config.yaml
n_layer: 10
d_model: 256
n_experts: 64
experts_per_token: 3
d_shared_expert: 256
moe_layers: [1, 2, 3, 4, 5, 6, 7, 8, 9]
routed_scale: 1.73
balance_loss: 0.0105
groups_per_token: 2
shared_expert_gate: true
vocab_size: 18150
tie_embeddings: false
optimizer: "muon_variant"
lr: 0.00668
dataset: "wikipedia_en"
Below are experts of layer 3 (counted from 0) of a mixture-of-experts language model. Rows are named router (the router's row for the expert) and show model dimensions 0-255. Each number is 128 + 24 x the weight over its row's rms, rounded and kept within 0 to 255.
After each expert's rows: a language model's description of what the expert responds to. This comes from a sample of Wikipedia text that the model never trained on.

# expert 20
router [ 83 177 132 111 140  97 158  99 120 140 134 106 128 142 110 119 122 150 130 135 115 115 124 105 167 105 119 157 133 115 144 166 121 153 105  83 155 154 117 127 116  82 172 141 121 105 160 122 155  86  97 109 114 142 132 141 159 135 162 182 105  90 152 166 147 168 106 120 103 105 151  83 128 131  85 175 163 137 112 126 151 147 102 141 130  84  84 135 138 115 120 121 125 138 103 120 162 137 103 173  84 110 138 163 115 174 138  82 104 130  74 133 121 122 128 146 143 150 131  84 133 149 129 142 141 127  62 136 132 107 104 127 112 142 169 134  64 124 143 130 127 131 101 127 132 130 128 147 149 125 137 118 103 111 148 143 143 193 125  91 110 154 118 165 143 106 148 154 139 129 125 127  99 125 116 115 118 167 136 153 134 161 131 123 110 136 138 132 120 101 137 145 125 153 139 150 136 103 146 156  92 126 165  80 147 134 119  99 132  74 116 139 156 141 115 127  90 118 118 158 144 120 119 130 165  97 152  83 148  72 105 159 133 125 105 124  88  94 158 132 157 158 124 146 129 142 156 106  90 100 127 145 138 106 151 127]
It responds to: Middle and ending pieces of personal surnames, often foreign, in sports tables and name lists, such as -sson, -ović, -owski, Er-ler.

# expert 47
router [ 84 136 118 143 123 182 151 134 147 116 130 109 147 113 124 118 110 145 138 106 106 155 153  68 108 113 131 104 184 122 147 127 146 183 142 124  96 103 148 102 175 142 131 144 157 111 173 130 136 113 139 112 164 122 108 136 108 172 141 109 124  80 152 107 155 147 146 114 164 138 171 143 122 109 101 135 107 120 150 146 110 128 109 124 111 145 167 121  96 151 138 107 109 137 149 150 107  95 151  83  99 135 179 121 157 158  88 159 114 128 104 108 138 136 100  85 128  89 152  92 169  98  94 124 136 102 134 168 144  99 162 114  98 148 117 145 116  92 119 115  97 103 140 157 148 122  79 144 155 144 147 141 146 104 117  64 131 129 162 160 113 102 120 151 125 140 145 132 131 141 125 124 164 124 151 123 124 164 128 163 110  65 120  83 150 129 108 147 123 151 122 135 110 111 114 148 133 124 144 143 121  92 124 127 158 132  91 166 128 107 139 136  98 159 121 125 159 163 114 123  92 157  97 129 116 144 138 103 133 115 136 165 118 118 104 156  93 151 145 146 132 125 113 145  97 115 120 138  88 177 152 146 109  66 161 133]
It responds to: Bare space tokens before a year or number in comma-separated year lists, table cells, and phrases like from 1981 to 1984, as of 2015.

# expert 15
router [181 114  91 113 140 121 161  94 151 117 134 127 140  95 127  86 158  98 150 143 132 128 137 160 113 147 116 132 115  75 131 159 121 166 128 125 121 139 170 121 147 133 111 137 111 131 157 178 117 124 139 132 122 140 140  99 116 163  81 119 138 144 133 144 114 120 134 155 146 122 134 130 147 136 140 128  99  88 154 176 140 110 128 143 127 132  97 129 144  81 176 136 101 162  90  60 161  88 100 117 115 132 123 141 135 123 128 176 164 105 148 147  58 141 143 137 148 148 153 114 120 163 139 129 154 136 143 110 120 143 121 117 109 133 156 124 142  81 108 137 108  93  99 108 141 153 160 141 141 172 103  90 121  95 122 126  85 144 153 125 173 108 159 161 131 145 147 115 142 147 112 138 100 128 131  99 130 150  87 133 126 127 119 131 186 106 106  99 103 143 139 137 154 136 123  88  86 142 113 168 132  65  93 135 128 151 109 139  98 102 167 147 119 157 106  97 134 126 107 137  85 147 104  78 132 130 143 158  97 166 137 136 135 155 111 146 120 134  96 119  80 144  98 138 147 135 157 144 162 116  93 115 121 126 175 125]
It responds to: Dots inside web addresses, list-ending "etc" and "Ltd", adverbs like respectively, rather, instead, and byte pieces of non-Latin scripts.

# expert 37
router [129 117 128 151 131  97 152 113 118 159  74 129 120 156 117  69  89 151 111 165 138 117 104 101 135 102 193 139 147 110 169 137 168 133 135 127 167 131  77 162 146 133 179 130 150  88 144 164 100 134  96 129 132 119 126 175 127 111  87 155 110 115 156 110 131 178  85 113 131 112 140 107 133  95  88 165 115 127 125 137 135 196 107 159  99 113  84 118 114 132  87 154 158 113 126 102 104 105 111 113 105 108 137 130 113 182 137 142 105 163 132 105 117 109 150 122 119 156 134 114  79 138 139 143 130 151  62 138 105 116 117 136 136 112 164 133  86 136 147 157 147 136 144 114 174 112 131 163 169 128 126 134  91 100 133 106 129 153 147 116  97 113 127 139 188 127 139 145 127 135 120 110 102 115 102 141 151 130 101 121  91 151 157 131 152 106 136 184 130  91 128 104 116 169 109 122 139 115 162 143 168 127 132 134 150 129 120 111 155 130 104 125 113 124  96 105  92 132 111 131 138 105 140 139 138  79 118 156 160 117  96 133 104 121 115 119 123  99 129 144 129 123 152  90 142 146 120 128 140 109 123 145 157 140 177 154]
It responds to: Middle word pieces of Indian, Slavic and other non-English names and titles, e.g. Nand-ak-umar, Aras-atch-i, Thamarath-umb-i.

# expert 44
router [149 125  98 157 122 124 173 107 118 136 144 128 114 100 137 148 171  98 116 139 145 143  95 147 126 170 107 162 127 104  96 104  77 120 114 152 128 144 128 120 138 119 130 117 152 110 172 116 102 119 150 109 121 123 111 139 115 126 101 114 153 127 153 138 113 143 152 183 115 108 124 104 155 152 124 149  91 130 154 145  98 133 107  94 122 113 120 155 124 201 131 121 107 162  94  80 127  99 147  99 105 105 160 132 142 108 148 176 153 148 159 157 106 140 127 126 159 134 120  90 146 129 161 155 136 141 139 148  70 157 160 115 147 105 140 125 134  80 108 140 131 101 173 150 149 122 126 123 100 151 156 127  91 125 118 126 101  95  97 142 105 132 157 106 121 107 141 122 164 132 127 131 143 129 107 131 106 101 139  90 117 122  78 144 137 116 152 105 105 114  92 113 135 164  74 106 120 111 117 119 141  94 126 115  94  96 129 132 141 169 120 169  87 115  85 105 114 149 147 138 145 145 124 136 139 173 145 140 170 100 109  67 165 116 105 132 159 128 165 132 133 171 122 120  90 165 204 133 148 127 135 105 124 127 160  97]
It responds to: Bullet hyphens and pipes at the start of lines in lists and tables, such as track listings, personnel and bibliography entries.

# expert 52
router [132 174  98 125 155 109 121 148 122 110 122 146 162 112 164  87 109 138 158 147  86 115 136 192  90 120 131 113 102 120  78 120 119 124 116  94 123 118 145 125  99 118 117 137 110 118 126 161 120 147  89 105 137 123 149 112 162 135 110  91 146 169 144 114 141 160 153 135 111 103 105 108 161 171 153 110 145  97 147 155 153 127 140 166  95 123 183 113 117 114 148 133  81 152 105 129 141 124 109 152 147 126 103 114 107 103 169 116 179 112 154 131 119 129 173 153 121  86 148 154 149 155 124 124  90 149 130 136  87 143 123 159 118 135  88  77 127 122  99 154 149 134  90 129 115 155 108 145 114 130 122 106 135 125 138 169 124 102 138 123 139 109 111  95 122 181 155 128 120 128 121 119 140 134 133 127 140 117  89 102 153 138  96 142 134 132 127  71 129 108  95 143 100 176 103  97  97 120 111 134 176 150 141 171 120 141 145 133 122 152 125 141 146 122  92 111 135 135  96 103 120 151 112 139  82 141 158 132 132 163 134 117 122  81 101 113 130 150 169  72  72 159 156 123 125 122 198 132 161 156 151 118 111 114 128 136]
It responds to: Verbs like was, became, renamed, been, founded, built in histories of organizations, stations and buildings, typically after the subject or which.

# expert 1
router [137  97 100 134 144 168 135 117 158 103 131 160 116 113 168 158 151 115 162 120 106 107 139 133 167 117 122 144 118 150 167 125 129 131 112 161 127 122 124 143 152 119 145  97 114  96 140 156 130 195 138 122 161 104 110 151 114 140 115 127 117 147 126 126 135 116 147 118 151  83 124 137 124 125 111  97 117 104 133 143 103 124 118 109 158 148 184 152  93 114 115 122  92 101 118 135 129 137 148 137 135 168 107 102 143 123 168 102 149 109 161 100 128 144 127 139 148 101 137 161 100 134 118  85  73  89 132 120 104 120 110 156 128 106 179 142 118 122 109 106 133 103 160 113 110 136 168 141  96  75 116 104 164 168 134 104  91 177 145 146 164 111 117 128 137 164 116 114  68 146  90 161 154  83  98  79  78 100  80 113 177 171  77 116 144 120 139  82 134 108 137  96 133  94 109 146 155 123 142 130 121 138 121 111 120 148 115 127  93 160 122 144 100 146  88 133 159 137 111  91 135 138 124 156 131 173 166 121 118 134 168 104 138 165 164 124 112 119 143 145 136 159  94 117 137 141 114 138 133 113  95 155 156 141 133 130]
It responds to: Commas, and, or, including and such that join items in a list or series, e.g. Spanish, English, and; actor and musician.

# expert 60
router [127 134  91 125 154 116 158  97 124  98 139  68 117 122 128 130 143 125 152 112  55  98  89 144 169  97  96 135 128 153 128 128 109 112 139 151 113 133  78 123 100 113 137 163 121 155  99 106  99 112 142 105 122 140 148 110 136 141 101 118 110 158 139 123 149 173 144 135 165  97  89 138 146 163 118  91 113  90 117 144 138 101 169 125 102 111 135 111 134 111 131 118 136 114 108 142 142 120 113 118 171 165 121 134 165 168 169 103 111 155 106 144 144 108 119 100 152 107 153 141 134 182 124 142 122 128  92 142 132 108 124 145 141 109 117 112 126 130 107  93 115 109 110 127 136 144 123 129  98 123 147 117  94 111  92 164 146 160 115 120 156 136 176 133 181 112  50 108 133 143 143 109  93  99 153  91 151 148 111  94 127 159 129 165 108 119 109 141 122 145 150 160 162 113  76  95 104 151  79 124 148 151 156 125 136 121 123 150 151 110 152 128 180 178 132 115 121 127 140 125 140 127 124 138 137 109 129 146 156 147  97 108 130 161 149  86 144 134 118 156 137 131  93 102 105 147 176  77  88 140 162 139 160 122  96 145]
It responds to: Final digits of years and numbers in statistics tables, closing parentheses and pipes after numbers, also year, century, %.

# expert 56
router [113 186 120 161 120 124 143 127 113 149 186 108 149 119 135 100 161  62 120 154  93 150 107 156 146 135 136 104 111 112 112 162 105  95 129 127 164  87 100  82 104 132 137 130 156 121 114 129 103 104 129 144 141 127 127 101 132 147 147  73 122  98  98 115 125 116 150 118 165 135 130 138 121 145 156 134 100  92 141 103 100 144 128  90 130 131 115 123 126 173 164 161 131 146  97  95 185  94 105 159 155 123 134 142 157 132 126 155 141 159 149 139 123 144 139 170 114 144 138 118 139 135  83 107 114 165  97 149 120 122 108 109 137 145 142  92 141 112 109 177 133 118 126 102 118 152 149 151 137 174 133 134 122 101 126 130 140 104 115 140  88 113 134 162 137 141 132  81 147 130 125 101 106 103 162 115 161 155 107 116 137  99  56 146 105 112 116 107 135 116 158 130 128 129 138 127 108 117 158 170 135 120 138  96  97 130 107 125 109 114 179 161 134 154  73 105 158 124 130 171 128 169 141 127 136 113 139 123 128 161 130 144 160 106 124 159 156 176 123  58 104 163  92 143 129 139 142 120 116 118 148 137 111 113 111 187]
It responds to: Time conjunctions (until, before, since, after) and family nouns (wife, father, son), plus pronouns he, she in narrative.

# expert 18
router [154 106 104 107 135  95 129 114 152  93 101  82 130 134 131 120 172 162 181 138 133 136 133 112 150 134 125 110 122  92  99 133 157 140 151 109 137 105  84 148 126 113 125 116 119 140 135  91 110 115 148 136 104 106 142 132 105  71 182 116 131 144 163 133 151 122 153  98 115 139 142 160 143 111  83 157 153 119 151 121 142 137 142 147 174 144 149 130 120  77 152 110 119 121 137 131 104 127 123 114 132 118 149  94 124 100 131 115  89 119  67 136 126  97 104 124 142 131 143 147  96 137 118 164 142 109 120 113 122 144  98 134 113  97  92  94 146 136 116 103 119 124 131 114 131 126 116 137 150  71  87 113 184 121 131 117 122 129 153 165 115 135 114 114 152 177 174  70 113 122  83 143 123 161 138 178 151 123 115 166 134 110 171  93 139 142  86 170 172 149 140 133 174 124 128 101 132 140 101 160 101 126 149 142 125 139 135 157 127 144 145 125 154 144 136 203 103 115 152 179 127 153 129 151 140 141 142 105 123 109 104 139 149 159 108  90 138 150 153  89 121 112 103 157 109 125  89 130  93 126 113 143  86 123  90 161]
It responds to: Digits and symbols inside geographic coordinates, decimals and scores, such as minutes after a degree sign, ′, ″N, decimal points.

# expert 39
router [148 123 110 119 142 142 141 101 161 102 154 136 127 136 115 141 152 106 108 157 124 110 122 158 106 122 134 112 103 113 132 101  99 124 126 169 139  97 139 122 130  95 127 107 121 114 135  94 151  96 166 111 158 120  93 120 150 158 114  94 107 118 116  97 126 105 164 168 118 145 132 123 141 186  98 128  81  93 140 127  97  98 158 100 126 101  92 146 135 157 134 148 124 161  77  68 157 109 101 122 163 128 110 111 126 131 177 158 130 125 162  93  60 167 141 151 156 121 123 136 153 153 115 159 104 169 120 169 137 122 124 112 115 109  96 108 121 116 122  99 158  88 117 134 132 152 163 150 180 165 154 119 125 116 101 120 128 125 123 116 148  83 154 105 126 161  95  91 148 151 101 118 119 124 166 136 162 132 125 107 106 123  76 162 156 122 111 101 103 178 121 116 134 117 124  77  97 133 107 146 118  98  98 117 104 141 156 126 111 162 170 115 117 159 162 115 177 164 178 137 127 156 120  87 128 117 118 130 127 150 130 142 156 124 104 145 115 165 160 144 110 134 121 141 135 112 177 114 163 148 131 110 111 122 148 122]
It responds to: Closing quotation marks, parentheses and brackets ending titles or figures, such as ", ", ), ], %), often in tables.

# expert 10
router [112 120 119  97 140 109  80 131 118 131 124 155 136 110 144 153 176 141 143 182 190 124 144  91  80 155 157 180 128 139 131 161  98 128 156 135 125 119 111  89 137 138 104 118 150 135 133  91 134 109 119 101 115 132 125 113 103 119 137 138 141 171 109 147 116 134 172 148 120 150 146 140 135 163 101 143 110 130  99 125 127 139  99 131 100 149 105 142 135 151 156 105 127  87 120 174 120 107 119 153 105 114 100  95 104 149 114 173 183 143 141 142 123  96 107 157  97 157 121  88 173 136 159 175  96 142 120 172 119 123 121 134 144 134 100 122 100 186  73 151 124  91 139 177 130 165 124 124 128 121 137 117 145 139  80 143 126  98 115 114 135 121 148 105 132 153 113 131 170 141 164 105 114 105  99 160 100 126 135 149 122 121 158 149 164 107  89  78  95 120 136 110 128 120 130 115 104 159 124 126 143 154 103 136  87  95 149 105 139 128  96 100 143  96 101 105 113  76 111 162 130  97 116 139 140  84  89 119  92 115 142 113 139 148 149 160 131 125 150 109 109 160 141 129 109 139 131 141 130  99 145 131 102 125  69 116]
It responds to: Line-initial dashes and field labels in infobox-style bullet lists, such as Area, Population, Genus, Spouse, Coordinates, usually before a colon.

# expert 35
router [139 155  71 113 122 102 137 175 148 107 142 100 149 134 110 120 192 125 120 142 130 140 100 170 101 123 114 121 134  82  92 157 116 114 164 145 144 105 111 101 113 146 137 139 159 147 140 163 161 120 138 106 157 146 187  64 131 161  83 143 132 148 132 141  95 143 127 122 123 132 150 134 166 143 140  97 115 127 142 147 138 112 127 114 105 150 117 129 113 145 168 145 127 144 100  86 107  89 134 141 144  86 125  93 129  99 156 147 137 154 181 152  61  87 111 116 165 132  93 140 143 134 130 132 100 157 120 161 132 114 174 124 124 132 125 106 119 117 107 129 143  88 115 109 148 148 133 152 177 162 100 118 116 101 107 156 116  93  98 106 149 128 151 127 103 119 118 139 145 121 161 124 137  79 138 167 111 128 110 125 117  96  90 145 126  86 103 133 140 122 155 163 140 101 113 117  82 119 128  97 107 126 102 147  96 137 115 144 129 125 134 167 105 178 113  96 136 155 147 128 103 167 122  83 144 145 131 125 116 186 116 123 143 135 128 138 138 163 134  90 100 107 113 152 100 156 138 116 151 170  96 129 114 115 170 131]
It responds to: Spaces and short cells in dense results tables (o, xo, —, −), plus descriptive adverbs and adjectives in prose, such as fully, only, dry, thick.

# expert 19
router [132 134 111 167 109 124 149 141 140 118 124 121 143  92 138 161  82 108 103 148 151 108 131 123 149 108 132  82 152 133  79 163 171 127 163 160 143 121 107  67  98  93 142  98 145 154  98  87 107  88  89 157 107 131 153 113  97 113 128 150 157 179 155 128 106 154 160  93 100 126 144 150 106  75  70 123 116 127 101 106 172 140 163  98  85 143  75 100 115 116 178 112 162  92 120 176  83 136 148 134 128 174 108 113 150 149  90 126  98 112 114 134 180  83 150 134 109 109 106 138 151 113 118 108 125 134 121 145 157 156 126 161 116 135 115 176 135 119 140 116 143 129 138 140 138 118 160 153 182 130 119 157 116 115 120 108 104 160 116 144 138 159 152 112 130 117 153 146 113 139 134 100 117 149 162 134 131 139 142 151  90 109 127 168 133 119 117 180 129 119 148 149  96 127  76 145 123 140 156 123  88 109 108 107 139 138 146 132 108 136 123 113 100 132 132 123 159  98 147 147 152 137 102 125 117 133 114 111 135 106 139 133 134 157 131 139 116 153 107 146  95 124 167 145 119 128  75 150 120 152 141 135 128  95 125 142]
It responds to: Digits, month names, coordinates and blank cells in tables, vote counts and dates, e.g. July 27, 46°23′, 3–6, 54.

# expert 11
router [111 119 127 150 145 115  98 137  91 143 153 140 143 129 151 140 141  76 143 118 138  96 131  97  75 104 133 141 171 130 136 132 155 144 126 136 117 105 168 146 131 147 137 130 173  65 139  96 133 132 116 135  98 114  82 165 120 120 104 111 143 161 148 157 112 102 124 126 101 113 151 152 153 140 129 102 120 164 104 133 153 152 163 106 120 141 132 115 133 113 104 110 111 150 134 152 166 147 128 115 112 107 131  90 138  94 117 155 135 116 123  92 154  60 105  98 109 129 146 136 129 103 143 176 144 113  83 176  98 123 146 153 168 109 139 123 133 173 113 145 121 119 107 133  81 157  90 102 176 149 117 126 113 122 163 144 163 112 153 127 138 165  91 177 127 130 134 144 128 109 113  60  96  76 159 157 118 137 124 145  92 113 190 117  69 107 116 117 120 137 113 120 147 118 162 136 129 143 117 105 130 158 130 134 169 163 110 140 133  99 113 106 131 102 126 106 132  98 117 153 120 129  90 184 123 105 113 127 110  75 103 168 123 130 130 141 110 147 151 167 139 151 124 117 152 152 115 122 148 147 175 142 130 138 127 114]
It responds to: Punctuation and field labels in infobox-style lists, such as colons, dashes, double newlines before section headers, and Website, Spouse, Phylum, Binomial.

# expert 55
router [142 151 116 115  84 124 140 129 189 101 129 132 150 132 106 174 113 126 115 132 138 148  98 146 154 169 160 141 122 139 118  87 167 145 117 105 146 193 142 128  94 139  90 121 131 167 152 128 127 128 133 106 121 127 132 104  94 169 117 134 132 145 100 106 123 116 113 114 128 167  99 145  76 148 118 159 148 130 141 131 129 118 177 108 126  96  91 138 160 139 138 133 100 122 135 157 156 163 160 171 129 156 130 124 105 126 146 117  91 129  65 121 176 168 124 110 121 113 128 146 138  85 176 117 117  80 113  70  90 132 130 174 116 128 130 119 124 129 174 127 114 134 150  97 142  82 139 107 111 153 143 137 130  91 108 145 124 156 141 119 108 154 125 118 136  88 119 114 111 128 170 107 109 138  79 115 129 110 126 120 159 141  83 172  83 141 152 126 157  87 178 105 150 103 114 131 131 125 153  99 121 118 113  89 117 121 132 109 106 147 129  75 149 103 147 107  89 135 129 118 118 110 154 117 139 110 143 139 120 134 101 140 115 128 117 145 177  79 124 146 174 103 154 124 114 108 101 110  99 156 155 127 142 162 116 150]
It responds to: Common nouns after the, a or his naming works, roles and events, e.g. first game, second season, major role, song, book.

# expert 25
router [143 124  93 109 163 108 151  80  98 133 140 132 106 125 162 155 118 141  59 118 118 103 109 142 122 123 105 147 129 136 107 158 112 129  79 131 147 107 150 131 142 146 138 115 149 109 126 139  63 135 127 119 157 134 103 149 122 157 170 134 120  84 146 143 140 118 145 109 115 124 144 116 122 117 147 129  95 118 131 133 134 118  95 135 105 115 159 162  87 146 118 141 151 161 110 143 177  82 110 164  76 164 120 143 151 148  81 134 130  93 122 118 133 103 160 148 135  97 109 108 114 174  72  88 110 136  95 141 101 113 142 107 144 128 119  98 123 123 104 161 140 161 144 162 103  98 116 111 127 149 146 109 128 175 142 152  99 159  92 141 145 172 120 164 173 163 147 105 104 116 144 137 104 151 157 111  93 144 144 147 128 115 127 103 120 123 176 125  99 135 112 140 151 111  97 165 142 112 105 144 132 154 154 126  98 105  80  98 115 111 171 174 151 142  97 132 148 172 140 122 134 116  88 126 122 159 100 145 152 158 134 169 157 132 146 112  91 110 167 155 119 126  82 116 158 112 157  94 148 120 109 146 123 120 127 132]
It responds to: Prepositions like by, from, of, starring, featuring and & that introduce a person's name, e.g. written by poet, design by her father.

# expert 36
router [122 104 132 156 137 142 135 164 105 130 156 161 127 108 124 123 146 108  86 150 159 181 148 152  99 113 133 126 104 161 180 139  75 152 141 126 110 101  87  94  97 129 152 148  95 140 121 161 143 144 107 104 140 134 149 151 134  78 117 120  97 127 150 107 115 115 175 126 130 167 108 150 164 145 136 115 130 147 138 111 130  98 136 146 148 145  84 132 146 147 113 119 134 129 135 159 123  86 148 145 150 124 109 117 157 119 127 139 121 136 135 149  95 130  64 127  81 122 151 161 106 103 109  90 102 180 161 144 107 110 111 122 144 152  74  88 144 124 136  78 136  87 123 131 167 143 107 149 142 130  91 149  68 143 153 138 115  93 148 138 162 134 166 110  84 166 121 172 114 136  98  95 158 115 123 118  94  97 144 147 128 114 105  86 169  93 150 138 151 106 143 113 119 184  92 107 146  89 111 107 110 147 118 160 144 143 108 118 120 151 143 125 146  94 148 125 129 132 136 130 146 125 144  69 138 153 149 122 133 170 127  86 135 141 139 140 109 171 132 139 109 147  83 124 145 112 143 110 148 134 128 131 109 122 111 124]
It responds to: Prepositions and direction words in geographic or locational descriptions, such as from, between, towards, north, often before the.

# expert 26
router [139 144 112 121 112 116 158 154 181 116 133 116 119  93  88  92 159 117 148  98  93  93 147 178 129 132 143  96 125  97  87 125  92 119 154 143 144  85 155 121 135 140 123 152 130 130 141 154  75 148 146 121 162 155 147  96 129 141 136 142 123 146 113  70 137 130 142 136 148 192 134 138 158 157 125 117 104 132 158 147 101 145 130 106 108  96 132 127  91 133 121 103  87  84 105 121 120  73 102 130 146 164 156 119 137 110 174 161 131 162 195 124 120 133 112 122 116 114 144 149 128 150 133 115 120 124 121 141 131 154 167 146  84 111  94 115 163 131  90 125 127 124 155 126 131 140 120 135 160 116 115  98 129 120 150 126 130 100 126 103 114 125 148  93  82 156  97  95 134 144 127 119 132 152  99 141 156 166 110 101  82 126 138 135 154  57 109 128  86 120 138 108 182 142 139  88 126 141  76 129 138 110 128 136 113  86 125 128 153 124 131 164 131 141 113 123 126 114 152 142 163 118 154 126 110 158 155 137 156 131 106 102 155 116 204 125 119 141 140 107  96 124  95 143 136 169 160 126 134 126 126  97  88 117 134 126]
It responds to: Tokens right after digits: units and suffixes like km, mm, mph, -year, ordinals th/rd, decimal points, dashes in ranges.

# expert 31
router [148 120 144 139 134 153 107 137 124 116 157 115 141  97 131 157 115 107 169 128 148 120 114 126 165 126  82 111 119 159 138 110  92 156 116 145 115 165 153 149 165 123 113 168 103 163 105 127  85 109 134 128 132 112 143 117 111 139 124 118 163 165 141 174 135 120  93 142 165 112 147 100 102 128 145 113 154 149 104  83  84 152 125 119  67 152 100 141 138 119  93 112  76 138 128 129 195 155 110 147 150 164 135 154 102 139  97 142 123 109  51 117 162 176  91 109 112 167 165  91 144 113 137  81 162 126 118 119 151  98 127 145 107 133 142 171 153 137 150 102 141 160 123 109 158 113 139  71  72 124 144 124 169 104 106 150 143 130 110 117 143 123 120 144 157 142 110 127 137 129 132  80  96 153  97 131 118 105 119 107 138  82 134 136 151 125 162 142 136 139 138 111 149 127 119 143 132 170  93 144 135 142 109 101 123 126 153 115 129 155  89 127 115 120 118 121 127 165 111 145 158 101 140 132 161  91 116 124 168 112 109 125 113 146 146 120 117 127  91 154 143 119 126 126 115 119  79 164 133 172 174 122 119 118  93 139]
It responds to: Final nouns of organization names and plural group nouns, e.g. Legislative Assembly, Social Democratic Party, World Championships, teams, people.

# expert 50
router [134 134  94 136 118 112 105 109 150 107 119  89 145 140 147 126 120 140 124 141 115 138 141 147  96 124 140 168 115  91 117 139 104 106  83 123 123 143 131 139 114 113 104 128 104 162 165 143 136 160 161 121 148  94 186  93 101 136 102 117 131 189 131  98  86 142 153 116 153 141 122  92 135 158 155 117 117 136 154 125 111  91 130 137 133 122  81 121 151 122 133 162 104 133 139 152 110 156  98 138 126 104 144 122 106  78  97 155  89  94  96 100 155 180 108 127 138 129 138 174 157 142 201 107 151  90 132  75 113 158 140 148 126 116 129 103 116 122 141  85 176 105 166 131 165 132 128  99 102 158 106 132 118 113 101 134 137 116 150 135 107 141 148 132 103 153  89 119 112 141 177  83 121  92 149 132 101 117 122 109 159 111 109 151 134 138 112 114 129 118 176 168 119  98 166 132  95 107 122 125 120 154 121 101 107 119 132 133 136 157 145  98 165 150 138 105 115 118 129 120 112 121 164  87 130  98 139 135 156 146  97 131 118 159 119 135 143 103 134 149 151 113 146 148 113 127  70  81 128 161 119  78 144 155 185 143]
It responds to: Content words about using, making or providing things, such as use, used, access, permission, awarded, production, often before to, of, by.

# expert 24
router [117 142 151 131 138 137 166 102 112 127 104 144 115  90 177 116 147  92 173  75 138 135 147  93 133 123 144  96  92 135 156  97 106 157 161  87 117 114 128 118  93 134 173 140 128 150 124 171 153 107 117 119 114 140  91 140 141 150 103 147 104 101 130 147 105 144 148 169 163 125 151 127 152 150 118 135 110 142  99 164 148 148  80 120 129 111 107 108 168 126 107 138 134 100 124 105 133 118 102  84 133 100 136 125 107 134  91 148  83 129  83 103 102 158 128 153  99 135 140 109 148 150 146 131 129 146 147 134  89 155 142 127 119 100 155 136 112  96 164 113 111 141  87 105 107 119 155 120 167 100 118 155 100 138 171 124 128 145 109  95 103 133  99 114 119 131 119 101 133 156  82 118 153 140 128 129 174 150  76  95 120  92 170  99 141 153 140 132 133 132 146 135 142 107 158  93 147  90 150 104 155 132 104 165 179 152 109 100 131 145 152 150 119 136  89 115 147  92  91 188 138 140 129 170 148 100 141 170 100 126 123 129 143  94 119 138 112  95 138 129 127 182 132 121 166 129 133 134 143  90 108 138 166 118 151 102]
It responds to: Word pieces inside non-English proper names, especially Slavic, German, Turkish and Arabic, often with diacritics, such as ă, ł, Saarbrücken fragments.

# expert 61
router [133 117  91 144 120 142  94 158 142 114  94 124 115 121 106  94 164 158 150 124 142 168 107  69 128 112 142 116 133 143 168 124 164 120 119 113 187 122 105 108 133 124 108 118  85 140 153 177 162 163 143 151 131 106 118 141 125 116 104 181 105 129 121  98 129 136  87 120 151 162 128 132 167 127 119 157 111 128 156 148 120  89 104 105 122  95  99 103 119 150 114 118 168 143 123 119  89 105 120 129 140 129 144 129 104 122 138  90 138 177 128 162  92 108 117 141 128 127  64 107 104 136 142 134 119 149 112 112 153 142 127 124 124 141 122 134 142 132 143 159 136 129 127  91 139 103 165 119 148 117 147 145 139  91 123  81 110 130 133  99  93 118 123 104 146 115  70 138  96 144 190 134 120 133  88 151 158 129 163  83 124 139 155 143 146 142 116 102 130 102 149 112 150 134 119 167 127 125 166  83 135 138  78 112 159 110 119  99 131 164 114 122 121 127 137 100 142 109 159 107 107 117 165  77 118 179 160 159  97 144 107 114 117 131 115 130 165 117 102 117 109 126 181 149 134 151 109 164 129 125  89 111 141 187 161 168]
It responds to: Middle pieces of ordinary English words split into several tokens, e.g. blasp-hem-ous, met-ic-ulous, unchall-eng-ed, an-x-iety.

# expert 41
router [116 179 128 113 146 138 111 117 132 146 142 153 175 121 104 105 155 108  97 143 118 133 140 143 114 156 145 104  90 125  96 138 116 127 141 140 133 139 142 102 119 157 176  98  79 122  62 126 115  84  97 121 130 120 117  90 154 143 120 125 136 162 127  96  84  87 111 154 174 147  78 129 180 163 130 134 130 119 162 137 117  83 130 102 118 184 100 142 124 152 134 155 121 102 106 122  92 119 128 107 117 139 144 148 115 137 141 163 148  80 162 103 122 116 116 148 124 138  90 145 145 161 161 135 131 128 145 135 107 144 155 146 109 148 113 134 158 123 120 126 127 170 125 137  84 187 130 138 169 145 112 137 132 115 135 159 107  89 103  93  96 134 167 145 141 162 138 124 138 128 121 111 123  73 131 115 165 149 159 104 137  93 112 105 170 127 101 137 103 180 144 124 112 120 147 114  98 127 113 141 156 122 119 158  79 145 158 105 122 151 142 131 142 142 149 119 109 118 110 125 174 150 100 130  77 103 158  72 116 156 130 116 144 170 145 145 151 121  98 122 124 127  99 143 105 145 140 128 176 141  98 124  95 156 143 101]
It responds to: Letters in acronyms and academic titles (MA, ABD, PR), plus words after the/of such as degree, University, Ministry, world, Sea.

# expert 34
router [149 174 164 116 113 123 113 106  96 130 126 126 161 130 129 152 101 116 150  88  88 114 157 156 108 159 134 138 100 120 121 127  92 120 150 103  63 177 140 127 137 151 165 158 182 125 121 150  98 134 134 130  94 132 120  95 155 106 120 140 113 119 149 111 122 107 146 127 111 117 128 127 123 154 148 134 130 177 106 138 154 147 127 131 101 186 162  94 127 138 117 117  83 120 162 104 118 136 128 107 128 129 104  95 104 124 133 130 153 148 154 132 116 148 147 208 131 108  93 155 173 161 161 100 138 126 112 114  82 113 133 104 113 128 152 132 110 116 143 141 156 110 107 131 129 170 126 146 146  88 139 155 128  97 133 119 148 105 105 116 119 128  85 119 110 149 129 141 142 165 154 157 134  74  69 138 153 121 148 114 143 129 116 121 130 131 141 166 126 144  96 151 108  95 161  89 123 144 102 120 144  89 148 106 139 102 140  95 169  82 162 139 128 135  98 124 132 133 153 172 155 114 153 133 108 134 170  98 107  91  98  84 130  96 131 174 108 121 127 153 116 146 120  93 122 119 134 112 173 112 156 116 103  93 150 173]
It responds to: Capital letters and first word-pieces of proper names and abbreviations, such as Cardiff, N(EC), W in results tables, S.I., U.S.

# expert 28
router [121 112 150  85 145 109 127 122 143 142 100 165 136 116 108 100  94 149 111 130 157 152 131 115 155 164 147 147 127 133 145 152 137  99 102 148 134  98 117  86  91 159 114 116 144 113 117 149 139 133 171 120 118 126 140 123 127 110 102 114  86  90  72 104 103 104 129 112 158 179 107 180  83 143 126 128 131 151 165 105 143 127 104 117 136 117 114 157 148 150 128 125 146 153 141 183 112 124 183  96 143 123 100 142 125 106 138 109 147 118 157  98 103 154 135 123 117 106  97 135 170  89 147 118 143 142 139  71 135 142 146 158 145 145 102 124 104 136 127 140 148 179 136 126 130 121 131 101 139 121 176 119 126 177 126 144  98  87 141 116 141 109 107 110  73 106 105 154 115  88 150 170 152 101 164 110 146 122 122 152 133 162  91 153 145 126 129 130 163 113 138 124  83 129 100 162 113 122 139 120 121 145 145  96 120 160 138 156 137 131 164 126 128  92 120 126  88 152 167  78 122 132 168 134 147 138 100 153 105 171 128 106 127 115 155  98 153 108 156 131 149  73  97 137 123 121  85  83 146 147 104 168 110 167 129 108]
It responds to: Words like the, its, their, his right after a verb or preposition, often in critical reception text: compared the, criticized the.